Below are experts of layer 3 (counted from 0) of a mixture-of-experts language model. Rows are named router (the router's row for the expert), up (a neuron's input weights, with its number), down (a neuron's output weights, with its number) and show model dimensions 0-223. Each number is 500 + 25 x the weight over its row's rms, rounded and kept within 0 to 999. Numbers have three digits each.
After each expert's rows: a language model's description of what the expert responds to; "comes before" lists some tokens at least twice as common just after its tokens as in all text. This comes from a sample of Wikipedia text that the model never trained on. Tokens count by the router's weight.

# expert 4
router:470501496504467510518485492505528547487485489461525518471527533488520486477494511553492505533447512505522519482515542491516525489504508536486420527508508463485453488491519497475494503507517477529481488486517528532479485490493437518518521505499482510510518477480464512471490508472502541490534465492512474500503504504501477496517511556478514453511547516504484498524476544437467474517512477539508473499480453478499535500508479535490492491525501430502466507497488532508526498484442514500455499483483525503488501467497509468509518512509479505493468561510559478506484496547491494496503526464504491524460524475518490513519482500474537481525520530490537441506461494554498541479499
up10:531481470473483528539523492527501509505495511501479497516552467520511488541525509513538497457474476456521540445491507501483469533509510488538488528494518448506494531467522492501512503481485526493500503522455486472532491449459525512464517491484488463510513477466492504500473499500499466512478492529471519511497491466470549454532536508542573470512505499539478508505501517512496496476497465514479513527538479499528524513506530468497507492538507493523475530466458518482492550512506488509485458493473512521497474533504479527423482492561494491519518508497552478483482546461451496494488530487476508506487532489456504487523491537483522489541516512514519513487530484520465462486501
down10:525535526530554510451510530500527544504498506496517522483481518495493530522538527504487505544494474518522488528512479522516525464479498506459475452521523492463472482586457498501445518510556480499479503475499510473521490456522514493528484526521541455496516571482518491504490472495518464531541483455514511479538500531514435520517451498490491497482500520514509485491456479457499491504481525453512486511463499500529536455485493542515506497491466528533483514523539499471468513479536510497459520526528483515521483507517563495504480503490494500462501482514496523502481537530510504535491475477528494463493486460484517475528508485520496480518475488514507494478491501480490509499519
What it handles: Table headers, group nouns. Column headers and section titles in tables and lists, like Title, Singer, Age, Weight, Notes, plus group nouns like women, men, children.
comes before: " |", ":", " of", " ==", "==", " also"

# expert 23
router:504517489486515488513523508529533512502550506516518497561516496468495456485505503478488502522528505501532493457488492507473480510523518503502581454501494506516504489510508476499498494513483481514522479582512509553556499558471501539493492482497474480496487529471544478484496501502483502502458407461510503488468530548531488539518504471518494464499510504494473498499511495372465522473521491509510508516533494501514480482496497501511509516505471525495503515460533528514456485497512491510517484487514517497525501514516521498498494407506475475497505520502542488456504519497509541498524502488496510501507500487492512522538505516509491524485525487488509514490460492463488476494506
up0:510512496507508533461549488504524532491465502454467503472488493520538491535452501500507479529549524503490484521521502497497499458509518528518485511540465522488452539502456534454507472484503521446505467508489514510526487515463559464516535505517470488540485530523501517471488511512510496518465546500534524499491532523480490495509484506495529482456529477470489524447484523527481497457484483510516536460501508486495473542489497470511505491513507468473508526499451479509561513473491496495513546528529527501571482454482502499538512513532507496502520483478531476530533490493492503482507475497493499491503475501445525528535522489471459464489497535499478499496479508534480466543537
down0:464550500480478490499548476479513464471542490529492515491474511507503470465532473507473504496491478545500510501496475469530489511501500528493523476481452470492461508517531498464469490525527512495558472480471472483504494467459485523514565474508544543527489492511511498520506515491453488526493500495519463565479510485485490482510493476515535543497493519506512503531522535459492564472503487495493532442518521547457468478520451528444526545516498499495520492484455521476466499529491473508515501547522483459512495528474508503526514489525524532514463487474485495489518484476499530466502500546506497495486500517505472503455458492471499485477492465456469501494520488489516483478483
What it handles: Word-ending suffixes. Final pieces of common and Latin nouns and adjectives, such as subgen-us, cact-us, lect-ure, pater-nal, and suffixes like -ics, -ician.
comes before: ",", " of", " and", " in", " (", " is"

# expert 42
router:529512511486488469478518555538481477511536499533505495490485472509510461499515520487497510477498512502545497565482449519510480520515491487480577454486508491499496478469527545528493507488484540527521457501503483515484480574508510575500516538494494503512450479493532501483510497494525504499517439543523510502524513523496428515529518483503511509502465492494505497504486472407504524497520479440482515495484501525493499470493486483504491510479514503519504496515476475520469486512529501493487488511506486495496546510529526502524506492491450494502545456489524501439471479512495521488490488496533524498527492522497497490493492512522499463450507470509515489484570469494523518459497
up0:508507525526514558518453526559505484530503482472479466568482511503521525470492539502508496491506491555475519516459482496466505505483545474525505534516516499436494477500538487532490475483505501479508565479493481444488495510512497519497480547509509463509490516499517477498523510496510471488478499526502475461548501467489499540518478516516503514471503529531526519508490508509528456503511504504519522492472522562505524480470515501501496517515478507455473469488520496491508480467526510513509480559530501509499490467501500526515499493499497488498477520501531511461489496411510493495468491536490479434516471506510504525472518482474494513494538485487487510427547490551478489535485
down0:525485475465461544533522496542476492493476516466496477441479512436490495479513482472481508490548538476513446479552495524535526514511510533513486463499434452506533453448500506485493502522486480526502519491484505531475462504461475495494521487525487524471522508517517514483504520481490512505523502470522495489511483507476542501492469500533510511467488469485537523519485483479497492535532474489583530469494537500480520488512506490511525498541496522538526467529488496516509517488512523481486492449485522450560465515549493543470476458515476551517526500513520503476516526508503490510484501496479519487481498522477467498510498500494468525506496500509477509492523506520446487502545
What it handles: Verb endings and participles. Verb suffixes ing, ed, ated, ize and participles like located, released, including, as in disseminating, emphasizing, ensure.
comes before: " the", " by", " in", " to", " a", " that"

# expert 51
router:480503533524509485526481505538493512496482504491500516464504512512530480488471537498498492540505465481486540473492511520514506487455487484560417529503505471510489497519503505482486491498512482543472509524498465494523484487470504534493512492490484498542537466515476550560479490515563515491573485537474498482478495512484501544467502481490483503480515506539532476471440523512455480523546529486456518552510465457494509498515492520491478522482498484507496491545514463534559478520517504494463483435496524511477511489526482497477532501496506508520509531528526488501487523561504471509510486491507494497482534498496501518503488533459532498531498521556499500475535502503498500451496
up10:506498480472526535503493548465543530518470514527500470520525491439537537502494460521512510516535514461513519494495518529530419535484524518496455488516501472444471534484472499505506490469474546487489465522483473469524517490550517520505514456528499515491502519493502492500471479474492487456497485465483485452499487529494510549479496499528482470530483484472510541500535563476487535535496463484501540484505495513545510500510518458503492516515482487538502517527474515437503525483499492512500530528493460493524527499496467534540517509475474496515507493509521493555489547515534516537497479467498514508495485519512490534526497491459532488522483480497507538460496493474485504468511
down10:445484479458482470490494473474485482505537500494496532500460505539440518504505476527527506476490507461499479440503474503506536472485494497523554484480505529511506496493503535487510499508520473498528511487479506449489444510471463521516509496470497504487472465481481483494517495533527455450532520525533475487495513470518513522532514516491486494490463505511487495482502501518494558494495509501471512446484503520493481518508539497506433570494457465504478540488550491514513500544486490448480472488548527500479468507485529432527496496504508464488492487493459490475503510494473503477505533494483483505525515502479547488508438552517455524500496492518496495476495527480530536502487
What it handles: Particles and noun completions. Adverb particles up, out, back, down, and pieces completing nouns, as in Hand-book, third down, date back, Gold Medal.
comes before: "s", " of", "ing", "ed", " to", "er"

# expert 49
router:480498473501481519474481474558521486514474495510482499570520474497487491464480486543484506526469485500481513465513497489532397492512493558472500526474465498469509500521505506538483488496505461507476467517499480492510493497511490507484487497516479526514468486530449502511487549497443485436457499546511519536537492534495429487524464472481511471545496550511497502525498493489483511472500500514514459517520521495515518489488495500514490489554459523479522499496454536518508525517514496503506489506478509507503513468501521496518477500511462528515493466507488483487485483518524472486507544531469458524503490533501498522481479494479503512521527561527504460549492467535462495496479
up0:526485470452499500488532553508502525506519497475453525496515491481503518518509493512514583478479485505522520478467509489480481529487501490465468484543451498544525496433478505513533497494477522506525456507506491530484487525484525553490499535505528524523482496509479513477479523518525508484508489517536500480479506503495492492513466515484489494469527504551505477484490521444535479501504478514557504507516467499463509550485495532465504479540474528480449512477526516488487509543494495494522502466482474484545502480489511485517507489495425498485489471504510481514518518524498511499555477513528476473492510443485491537517509527453545510471494497472513479532495500550555545476514
down0:472475525537511502552508457501516497530485480510492481475488512521498438492497497506531455539471505516498510546515489520498524504490493514511513475497497517479493549484496529545460550522517502499475521492526491453534474517513478469495482521476455466501532442512542487524500493512449493469491521471497496455550501481477510493457464505494485533536494539482491507490487494495466510526478489483495495526472504486519477502504504467485527528474495538507561533531491484459491475518501473479509495500525529517459564512481482469538476480524579491507478497506471501507467506530488471482484528513517548504513450507480492460513488520506452509536523516534503448473528518491508492514518
What it handles: Heading marks and closing quotes. Wikipedia section-heading equals signs, closing quotes, colons and parentheses ending headings or infobox fields, such as ==See also==, ===May===.
comes before: "\n", "|", " (", "See", "History", " See"

# expert 22
router:509504491491507488505484567516444503509495498496495508486491459524476412526479501530500500447456521500492507546484532511477536508499492434490478468487514507528489497502500509468512485509518505517519476514496514477486493539493508584504478488501527511490464482508498519535485476501500501524555463533510478460476502492489462476497515476498498514519454513519496512484511490412520494500497489478487498490492510508501473500493518502492491477494497541515513531500533470506520507509450493505533502513503472502512511527475465474489517550508502494514493542499536497535502500487509529481481492495493513524499550506495500379444499483493477538481498544524525475518487526454495519499496
up0:506481484497509509461482530505552522500494500497516502486516482506497486522462502476491504507476507498473481504512514506531494489505447518461472518456497486514448509440524513491540539507466545494491526503584508531449510518495502490506513487512498520457478512489513525519501526501556441524530493434531524498519464467470483483498508498502490463514519471477476519527502513498485478479464529449488481510509493517504491539484471486521490469427443479470526462459483530501550503499501506492495520503536504504483500490514521501489519513555508513474500488520563505503533531489549486495488528514553530485519473480479495484470468523469504463522481487505492521494526452502519507485507
down0:513505481484484505493475503471527525479537485524478500488496518471469568487571499500510533533494471501511501460525501515479510529495535476555482544537496510448500456490503496486477499489489502497508466515488545485543470493512468456505483529497501474522488494506514492488478523471504507530525522489512528515512506477493443466481518464565495518532501527503499480460527511474498481483484519529533512529504563499490483502520478512472505494532505501507494450529474481486527495508531492503554549501527483487523541517478503512502529526467528490492470534437494464477507498529512506518461523494533471533543492480495560498458568507513500490517481498485486553485471491491502496492531
What it handles: Verb endings, pronouns. Past-tense and -ing endings of verbs split mid-word, like roll-ed, sp-elled, sw-ears, plus narrative words such as him, went, married, new.
comes before: " to", " in", " by", " on", " as", " from"

# expert 46
router:473507523506486500493486525522484482528525554488486481522463487520496520536517538520459516481478471497503517485514511498464468541528449522528494536527555455492515511473460563539548488468532464508514498543503514517511477514530503483511439479454533503516535497514453468505520492492523480484509529499508460487560506495507460500549489500476480488484501506495524491520499512503517521495476471441495518480518498480512503502471504460480542509501529560519486455494500493485495480483513554476530481467493484472502471518499473528534482499518513538500524456519484445511483528522491508490493519518485445476475477474536526512479474499496507505542501499539502471483447476505497494501489
up0:487516493503515516527496559494501477515533499480509452477512512508477485458507495521518488535529494502491501493495462476505494540487479496533480543530535482514505497484542512531507483482483509526514517497502458554511523513512482526525474492467503491499470526495486509492559485499477537573551508459516507479518499476492522440513522524502479475499457506522532489503496525515490495484521457481485484460517495493494501455499483492482490470491494450515455487512457525488531467479509475508540553484573503481484506532509495513518496488502490521470449516512548488502513512439553492523538520471518497443474512524445507492505531521487507513483491457530498520502469458487449496491512
down0:528511491502485503486496480535498487528473499508467525481481462475496477522529495491503530426488491455527509526512508522521510485526486493471531489495513499539494479520480508513450478488474471538483489490522528481547513489512508453502504516480463491474513500514473466541530424481474501532491487495531475547505519507529483517510492488512484486504554494482512487539502520500512433457532536478553482486496491510482489491520518491510480471495491514505507500501469486461529521493519512524527459470466521523473483486492444512492539516524483507517544442465466557461488500569460464470475465514529502534480531547510527486517519460503507492493489517515525524532487508507504521479493
What it handles: Sentence-ending periods. Periods and closing punctuation ending sentences, like . ). ." and the dots inside abbreviations such as U.S.
comes before: "\n", " The", " In", " He", " It", " This"

# expert 38
router:470543495515464508504481532474459510541556493501514489420486468505514477486493508485499488490482515504521516510491520502515571497510514494471454527501497486555512515541488498487480501506489467498491484518478524499491499497496490463498526547505441490508493506519430511517508515509484541508500499495513502536588491476499469497508518533458483534459546528494466514501515534478504518502526516480494476515481531509501519512505511485507489504485483525497505485530512429483504522502479506518521514466494481503471499481523513483514526432490483527506493551500506480506486471524481504459487530502496471479475552506509499416509487507482513473494516513526475447508483523450551508527505
up0:561507552520534520523451515514502510521507506509520511472546504513475536467487489521493549493524507522492488531503513500520505560484551516486461521528506543492501462494517499476476471519514506484458460492545487489472484513524516495515493493497491506494526492499519512504495523504508490487464482518507504508548506462496491478518477500440472492436512495525448548500531490492490485492553434554491463517473501489460528484522491487470518527508520450485509514480521471506504481497484495504519520470486528533470483512531483502505506506492496486540508547492493530522522498507517532467519474460524506491516515550454512540517465487451554475467543471485484502466499506540482525496491
down0:437486473524507480469554466476520504517466523467492447528472468500543495522507538483480468468490458522494450501500495486426508502477480474506480547473468486487488496492512502483511513538493490497559519482537517481499507504480471495510511511494512475510472530506488509460496427499486546477523522507495507486464490523524488474474491487541554500497462492496492475484466493512512510522448483467523522533509530494527510475499498528492512498477510517500504483479504488496474520493508459512505454523537480478531468506455487474528481528499478504488505468483461471471522483527529507490475529526444524527485471539532480455530509527501480502521491498523513526515499522430502479532471
What it handles: Career verbs and fields. Biographical verbs like worked as, became, played, won, and infobox field labels such as Coordinates, Awards, conference.
comes before: ":", " a", " to", " in", " by", " on"

# expert 43
router:538524513511488511494481494494457502520522470507496500495507509486480533531479506505492501492461493474519499525537528431493499506485498519546530550511510501538523512519469558492512503453480496503513506518520502454454512501520520453485477507491504515510516499519488505521482531530498485469518524543525517545473474497504471513453469460511511510474475526505484494472473503496539505500516475530486479505505519461464508515475495503496484480514517518510506481503519460501519511518558526493519518475485531498499500483511540446438464491471532514513489504501472509500472477464513455490470547517502436456499470496494496570493477495461502516537479595480501531520514518464485466467490
up1:503478482541479503480518523497501502516501524499482517501489480473507535478541479553505477477450536522479496476532493541473509485496451537516475484509525502500493537521485514513465505501534494466463498501505506443523534447519557472454472500480518528536534544537493478511491514556489535505522503436515504499454492525509470504528514463502535479485526505506482530483457489529522511496428498507498488489467568519514486497485474507517515500520466505496483503474516488471477484507492527515460485491514456516513492482519477512487520486490491492504528465515471516514484439530480471545500508488490510489489521460489509520492481498478508505495483530516514425485519550500492463507444
down1:503501507477541519507509508518544520532510454532496491475513540515507508460485493451506541474470466490499518521463525459505483503514493475501528521488475509536542509509528456487517503489481491510536529522527526536486507451508488541473492479518500517487461496500487480514533487501478484506499492541481483525533531473504475460478527444537442523504497490546509481518535504517484484530556474507484540483500438494517466484496500515471477515490566477492484515508523488522485487483494486514496523488516465491561494511502502454516476518463496474522483585515469525491484459473510479494542520503506458505521514478492555497491466515527482530507515478498467526495476501527490539483524
What it handles: Digits in scores and codes. Numerals in scores, records, model numbers and dates, often after dashes or pipes, such as 5 - 0, Vostok 1, C-130.
comes before: " |", "–", ".", ",", ";", ")"

# expert 60
router:502523509485482507463485514577472486480531530499512499557525486512472509552532482475534492516484471489480474476542482513509466486492503509529478476505482487482488503472464454544517513520447528499518471452462488498475508491539552457500514498505529518506499461503471476498507525500483504500458557516503491515521533488482517514511456489489490510481527526490489468508473493476515528512463537535481484494515521524490500477468526541511473517505510542501505490496490535511502493529520498470449502501519482500473499485505508504486431482493462489472534508547463498505508464502459524487515521474509468496512475459514523485480523465483491527529511539557511511512485523558532507434475
up0:511510482528511503492548522467502484483476495509470498542472481531453469504486485487470470512489497492506497537482550485489508537496501479513444488450477530527528490510533513522490500540473443536453460519524477497517503501514538525492509473504538460507517491518535531498515522506535529457485509516497498486479545461523537532485522514510508491483484482446513466464512521510484526519500578504552503496512518544513498497507505535498480533525503531505508493513526547486512482501500472509488477547498496510495505524505460514491476518510483495497512485461474468542489537510535461499481475499492498460507554479489519522526516533535533522537450463433468519499501494479485496511465
down0:517483451503514504489453477516535528477487528491469467488482531442518478505486533540522452491514507516503535497503539504520558504515502518491452522504518496501511494517491514508468510481545497448493499511501492497562477510487502543514549549513501463498461518498489527489525509452487514529502519517508527531474522517537441477475529479494470497454457528469496507505444483493441480491483500480500519521486532509544512486491518503507484501481521542474487507524504454498514518511521473506506508481471506489453518493540496488508525470516522533511474473447558476480578495499490494470470492492473556504503530482504461512484486503506501489497510518517517508528533480525502467500526
What it handles: Table cell pipes. Space-pipe separators between table cells, mostly after numbers, percentages or dates, plus semicolons, closing parentheses and sentence-initial However.
comes before: "\n", " ", " 0", " 1", " 2", " 3"

# expert 59
router:475523492535451522481499509526460480525528502500504490497491481505511476508495495524491515437514502497501511459518507496511529498457486554465548478504508470509489503469487484534503516522483527482490471490513463469495498467476512486515500549488481491500528501485459489485518526519496526449459492523538492538533486513495466504516521481480484499474525519491533479461427533458540480481507499473519484513507535526481518489519481466512486559519522468511526488527446489497487528497522506501519529461469483503477486480527528505520492470496399509523555491493478493502504460528467450472464480521499477483497455490517488549458470493504462473488514528479486490502537506522511514503509
up0:469486506474448469508510462484498467508490489492508499455554498520479516473498525451489508469463499537491463469552495465520475520497509571425486544542491494452483500519534482449482516513509464508474518504542462474484493540490502488519478473493547493491493484500459511495510468532468506511470514552518483541486485497539454472534513504509475526479511512522518511480543478501566544506552499518487507471483502465473508492484470483484495539524508471486505502475489472508512508539485537486541493485499526528498486513445508488473536503509487531510468457520494499497495501514518466511509523504534476497485521496510503464477504497505485477504510544504474471499488492513479489546475
down0:507500523518487471487463558488531541517499535516499423498498473495528473491506514499492496488492486527467501488502507464525465456484519503497504456491539507545510491479502502548440507522491491501533481494475532482521463511528501477473464502459488492482542505505468479493487534484492487515509517560490507483551532520535480515493456543489508469481514513478484527506473497517480467526484496518497469474475475507490548475470541536523522525516541518505504529491473496469485494496503515515455504497479517504481464536537477544551526512479514429490521513516512498449553546502488487513507515509464537533504514507527488493504461500496455470493515504465515488515494546514528458506497
What it handles: Clause-linking verbs, conjunctions. Main verbs and conjunctions after a subject or comma in narrative prose, such as called, left, since, during, before, announced.
comes before: " the", " a", " that", " he", " his", " to"

# expert 9
router:510501522504496484493473588559496508511530490497508491517466470496507492510495501518498481467512492491525513485501536545521518495468482372530559480489508505476491487458516495565512507508493531468480521492529437549479492561471497542485516514487502502509412474568525557467497498479479492549501483504511503490506497511504496512524494480504507522501483497490490503523521522540553483475500485452499494491526525499523486509511503476522521509496529506501514501497488504523491506488489509500479510483505532501486511466504503517539485530500485521493513528506560475492489492511512469489503499513500488479520509522518475478529499506525518463457501490529511463500513485448478498494493
up0:497501506497483493474511510509483456464490504495499553476546455505503493479502522495511537489504472505510495517516526490521493515499483502572516473556510515526504453517524491568443531512554481462476487538527490504536517509537489480515514524499505481518492478501509505480461508486488533492435458513476473548515494528537503479511508485492503475510552508488467523517507461551502475488467499515482477517520451503484532492524503488494534529494539496518478494526488507514516493518526471551482525489497489475484468486483522500561467494471468473494515477529451487489454493495493498461496469529533523523499558479552495516469485482497495487505523515535498505503558471508478538507482
down0:500521496517513524514463480449530537503493497498510490491442520509503485533525490508471510501496529484508494495477486530472452461489462506501470482487489496459526492539474502476551469495521507576455524499472543494434453481499477470490461529486504477522512504477509469518557468518524469490523507478507522477495488494502500481521533501486523503521551510516536533550485510437486505504505475483509493507528505527502493516507530498537487540502499488511515487488477460507511521480501485447575506518502501504553533539513512478473499479501554498468495536490476480538514520521493544497502502454541502513542474521508514479526470473531456498512474508476484497482459513490499480493488
What it handles: Clause-level words, noun endings. Conjunctions like but, when, while, and nouns or suffixes ending a phrase, such as decade, success, details, paved.
comes before: " of", " to", " in", ".", ",", " and"

# expert 48
router:521527516489522509551509502433519480509431506483517500508506504517516564517537501556502489523496514517472508526451560492499505513507519392476529459498500525526498492495507526516496486492522516466521484562488577533480503530505503513501485488525535499506506505495571442533481480479494495487478443518492494521525490531467471543471493579521506518510524498488463485500547495512549512512464521507498489516500461535516495489506493514473520496528493493509511483489490496486481494506511504509482545487497501516504516494497514508508486514508560508506518487510493482528489495495499512487541483467503502495506509490502504526514491489502479515507478456515445472454532501484510492507497
up2:492508527471485526527494493520503515504500488459469510468505470453526504498505468516536463505531514506459505505492530500509496563474528486506508544519525510463498534518519474479468484507455499499517496503499536540525531512545498477513492501461478500550477525515485498500511509482511460502547454511528515528488488487497546514492472490502494501511460515428516516553545526484506483496493497499533501477491510500454467467502503464561510516491493527483515497463509481467497498471486501498487524524495533532491478462475436469485526534523458560487538529528531530487526494512527517494509483501476507532522497479444504488510489522487472457518515503457474459493501528446471508537483
down2:511494487504471501508492484477529503470535514533518502513524527481525475524508529469502500533530493437478490513473492495433455478529502486473512525467491508489478513509513512473455472518497546539487517468518547532540504504511510434507531466522500518527524509512529474403488500499475509486504504480511522505522546500505485457459504496499480538525508513544488472485457466498476477471472479519533512488511512524480532493531488513492508447504535456469485512468482534486468543530488500492524472500464438525481479524499523542515547510474482452513478493463522508506507528485512492504482522501484509526504490479516476475527515506529506527501486438523510519529511519508489516496501
What it handles: Final name and word pieces. Ending pieces of words and proper nouns such as es, is, ia, ater, as in Veles, heresy, Lithuania, Greater Seattle.
comes before: ",", " of", "'s", " and", " States", "\""

# expert 61
router:519486492492511489511513533526490497499444498507518494529524478487516434498539509418488508598525498495532494514514460491508491511483491477548538494486481487503483489512499489506515520516489514544505441551522400543505500527465505430492512475497467489512513532497496498473499521487502504490555450515523500472478500553526514479484536528533516491510461504486491467515481505458470494495517473515503496517515477514495515478503502503502517490497498457500476519488494477487490498497526501500519488496510507498501498508510569525493516452495543511495480490494585503460505523502502506475518488511499493493509485530489488547531509491512512460517495524481512523538517518546503498491496
up0:453500477516468497485522519527499474487524500498491468489495470501552472481492495459525497513532554549505502520460534532515522478504499518508531517480507526487477497532449512497496517499513495493448494470482489511526516545535494486486506453506511463494511473515515517514498475489530523498471507517504479522457503543505506467448474515465550518509507486488512502511483483506502509483515458466503464505502514467531501545511455535497524470511461488501515524485448449533486519505522488483466476494508445525520479507526449496455512476493497436495496496472533509463507472516490502517509512507453495490498538526475465457558495450457510522532523456525498467482479473504463483502472
down0:475544555497501495508541510517562476491486479483472496501485464503484486542496494532509481470528507478498472519518484480544471516473515497501482482508476509521528505498541415507477469538487526527519486500510484563523484480528503474527509512486492511501485505496505507490476546477512487491520480527524488508538477544490493532544493479589538498491471497497527515534525499478448524505517491533492526489478496520492524466541458487491520507495507487486569462520485536486477486477540523516560479502489506539493529520500521512497512468500507507523524493491474464499481498520520504497508478468533514473498474502501504535446524527500482470481487485463490531523466503502474544461544
What it handles: Name and word endings. Final pieces of proper names, species names and places, such as Aphonop-el-ma, Sevastop-ol, Athanas-ius, seroton-in, idae, burg.
comes before: ",", " (", " and", "N", "a", " ="

# expert 0
router:508528513522496483481508514495474546491504479509524519472505553513464487490490522512509497552464502504485477566521485488478471491535534523499497587484509498479484491515502495486499475469464481513492512502515512495463489443530480460482478517499490507499503494511495527498492563521497511449516571513505487493515509430515456505506495499474486485507455514493520508509464513487484548485564500536461472502477478492493487486503494494506484485528504431476484498523495443498522499484502487488471524455473483494459499499485519457497497479519541491519450525508493507481477458482497504514480532480503487503478517498509521496498486488500532507533548545441529481461450470456490492494485
up1:499522509551480502512520493533539505484494489497476479488460483486495543511469499543513511530512496526504502452524461532514504478521516545465545486477550520478512487507489475467524520521554520483491488517511498507490504477506505448493509536489481517506463523493488518470548465482497498517535588517498518506431516466427504515493493468458493535519488495483532490523482493534469517473548505522501481484496538546524506519496496459538536523464498496442461509515510509498503525462512517476491498533523543511503492476482504518490511557489513482501529536473494542477520515492460501513517527468454512492493509495520454520509477506514468492492496502526511539496469521480477498512493
down1:494470502518488512527507471489508483497545521476487504508457512538515469473526493484483483538471496531541479519484501478497507502496502498540463533519503515526474450485475497476472522492443500509495503434502496529522498524494472483495479504519524515494510500514498482484535542465473440456470450473461522506538480508534512468488561497500518517487525535486488527505505520509515475499480513516500510490513513495492484504463502496502538547463497543508458542471543441550502508486514461509547467485523516519495561514542447517472545500497500524499493550454498487492462500472458503496511487500487520499468476486508496458520467508473492502547505464495487481513471498491527501550508
What it handles: Space-prefixed leading numbers. Space-prefixed numbers opening a value, mostly after table pipes, colons or parentheses, as in | 6 |, coordinates 29°, codes 13-40812.
comes before: " |", ".", "–", ";", ",", "th"

# expert 18
router:506485520519452520491531489544473458526496503503513499508460505472505534465525513512455517519469475503505510457553482452453493490494471483498495564525467492485491538479474495519522504491492522513467523512477477511495494489539502504519496512510488511498522494547517496529521507479461468492540536488513503512479491492487471513497505495502498535503533479529507498504512523483498553473500464508485485497488489474500460515489508473503458477448444514517514505513533529481457481476514494495476468485457460513511484480463475529441469491526483544452493510477477483475493513508434455472466539509465479550528501501482529480513477498484507509525509507548497463502487562517558489488473
up0:546538502517506491508417504511515478528432480460490480494509469500496489510527450496515484444514533517519503490482520488479514504489511509469522482449442513451484488444503463531488506527490526537500501480489495514482479508517470501547523513509480555503501518478511518505471503473479503473543473544553535479485586511498535509497488507518484494481476511547495496472483481550496521513452492521503496517494493494484482482504463517478469527500487493499460510478504521503541507490466480494469501478523508499479494500502477507535470523455488508494534503511531508461539531496497504500470506463448443468502477488483508540482520509500471512505467522506502538516519506503514485473542
down0:499484507486519499502493475466471489530507471510490550529490536480484490492530547516504511482507519498501511515516482499492502517511549524538486472499516491510484530451552494446534531528522496528504494496464502527540501485502483514458427495506465476518537510493513462474511535529539583473501515445481451502525482515462490505535486510490541503552481515477444503489510475500481491500492532481515474500519478483527481495499539510519524492487509501508512525505512490517515507463504537513482454468502502472496463521535504498514504505530468513479496430505462508562499513463489530535489502524489472549494490520474493557529493476474514515514487476501470486501508436496507504510467
What it handles: Line breaks and parentheses. Line breaks ending infobox lines, list items or paragraphs before headings, plus opening parentheses before dates or notes, as in (c. 1925.
comes before: "-", "|", "\n", "==", "The", "==="

# expert 32
router:476565481524487530476486555537501523522482500493498515498471514495506524497490500526510473512493507518553476547504512528489533501485510492492376542487517505529504526548510527518487492513503488506534507513463483456472490508512484482490499511473492515491502463511509470511516513488485503493490485512501528565526476511491450581507467524447501497523537495517497561513493496472533520468463520502513495505506518511488527470522521491509456483498500482478541473501545473493501493505474498504460475507479465497500496497511533499530486484489513481513438542482543460544498526517451494463508533490471486486501517510500485454479487513498537497513510493515498465481487540498502524510505
up0:536508504525504528495506484519498498505499454510479456470500486518457499495492522519518529537513496463546480485495536498464529481506491494511571490512504470540515504508497499542493512517488505484486518453473514498488513487499435460491491522494551487529494508449521434489526536480479477504519513496481478516500506498526479502473474495462445488484507501488487492490487545544415465500528499464493471503471532477506487498537521473512452481507500512475518481535497504524520482502520505548495485479484466507554516467496509524496525458460495512533547487493468499469523465515496457499504511489496507481485498491455445534500520500485440493526537536485533494516536485497453486504501
down0:499486477512486534507505556495451548462485509501535525492435491512512423484486513466475499475534530495462510469476491487499470483497502517461506502500504510459501473514529503472524541487515499492527469503487518517513507503513512515503507507472476514507529469515461505520477489478518524445502491478486505471523527522487515537518528515498488473508461504525492469439481511479548488533469528512478539481484534564500512510499540491537527525508540527516492496489498474560494472487500519471530469517496473509493528507535463532539503491523503473428473509498543523511517518496501522493453547461539487491502481452505482487477505528488478483482489521538463495503500507494522547501472
What it handles: Copula and auxiliaries. The verbs was, is, were, are, has, had right after a subject, including inverted "as is the…" constructions.
comes before: " a", " not", " also", " in", " an", " be"

# expert 54
router:524523519488506501503507466482512489482477496492478483545500509476501532480538493489513476550569488491507484466516509480491493485468511545458533493507501488553483491505521501518489503484477512515502474508520508486463496517485489474505523490501424504512578509494482480535481495508517491476482449500486507516499553511491515556496507552484509454493532496497494513525484505423503507514555477514504505485501486471484516497507466488494535507526508457494512498473477499485474504495543506520498530497507537500487518487515484522513484431485467498481523520499496484499515529510503501490468496511486516506510424516504509568570510513512510486513501434481458517508490480414521494484515
up1:483520503516493516499494473544528498535472473512486534536462470485512518511515474511488481510480519502485511532502505492528516543528522510496556474532534504520499485476483511549453534493469533492497507501512484488485487472460467489526512530547454500523480500463532485531444480522504531500463474501504505513470517503515502505495493477483485512483441508501537480473512491472495485456416505440531503483489472492525523530478531500513550473504516434486521505469539477530457523498496531495461524505482528557493531492539502499491512519461526507478535503519467512476491531541520493515479465519478500519539463529503569480501520510512475482484475489517472503492489503511490510502524
down1:477474501475521523520500534503507538447548476493513489481534489481494495509457518501495486520498501495525477489466528494493479501468501512482491528491469495481517471478512493479578525487488508501506499521462495477550539501525496470530519497470491535485518489536495507504536506505482436503527541520509488503504469520517464483463539529504507476509458496518511494506475504530508469512547478486489506500536538534505503520492513488475484505539515549510485456538463532479510469512526464544511518493483416491512488503485490472469573480530475518517477455490519515497513536455498504471491515498518520495468522515468479549538459491468526527531524472479518509456513469482500541522490
What it handles: Person and place name endings. Ending pieces of personal and place names such as er, son, land, ville, ington, as in Tyler, Lisbon, New Mexico.
comes before: ",", " |", " (", "'s", " and", ";"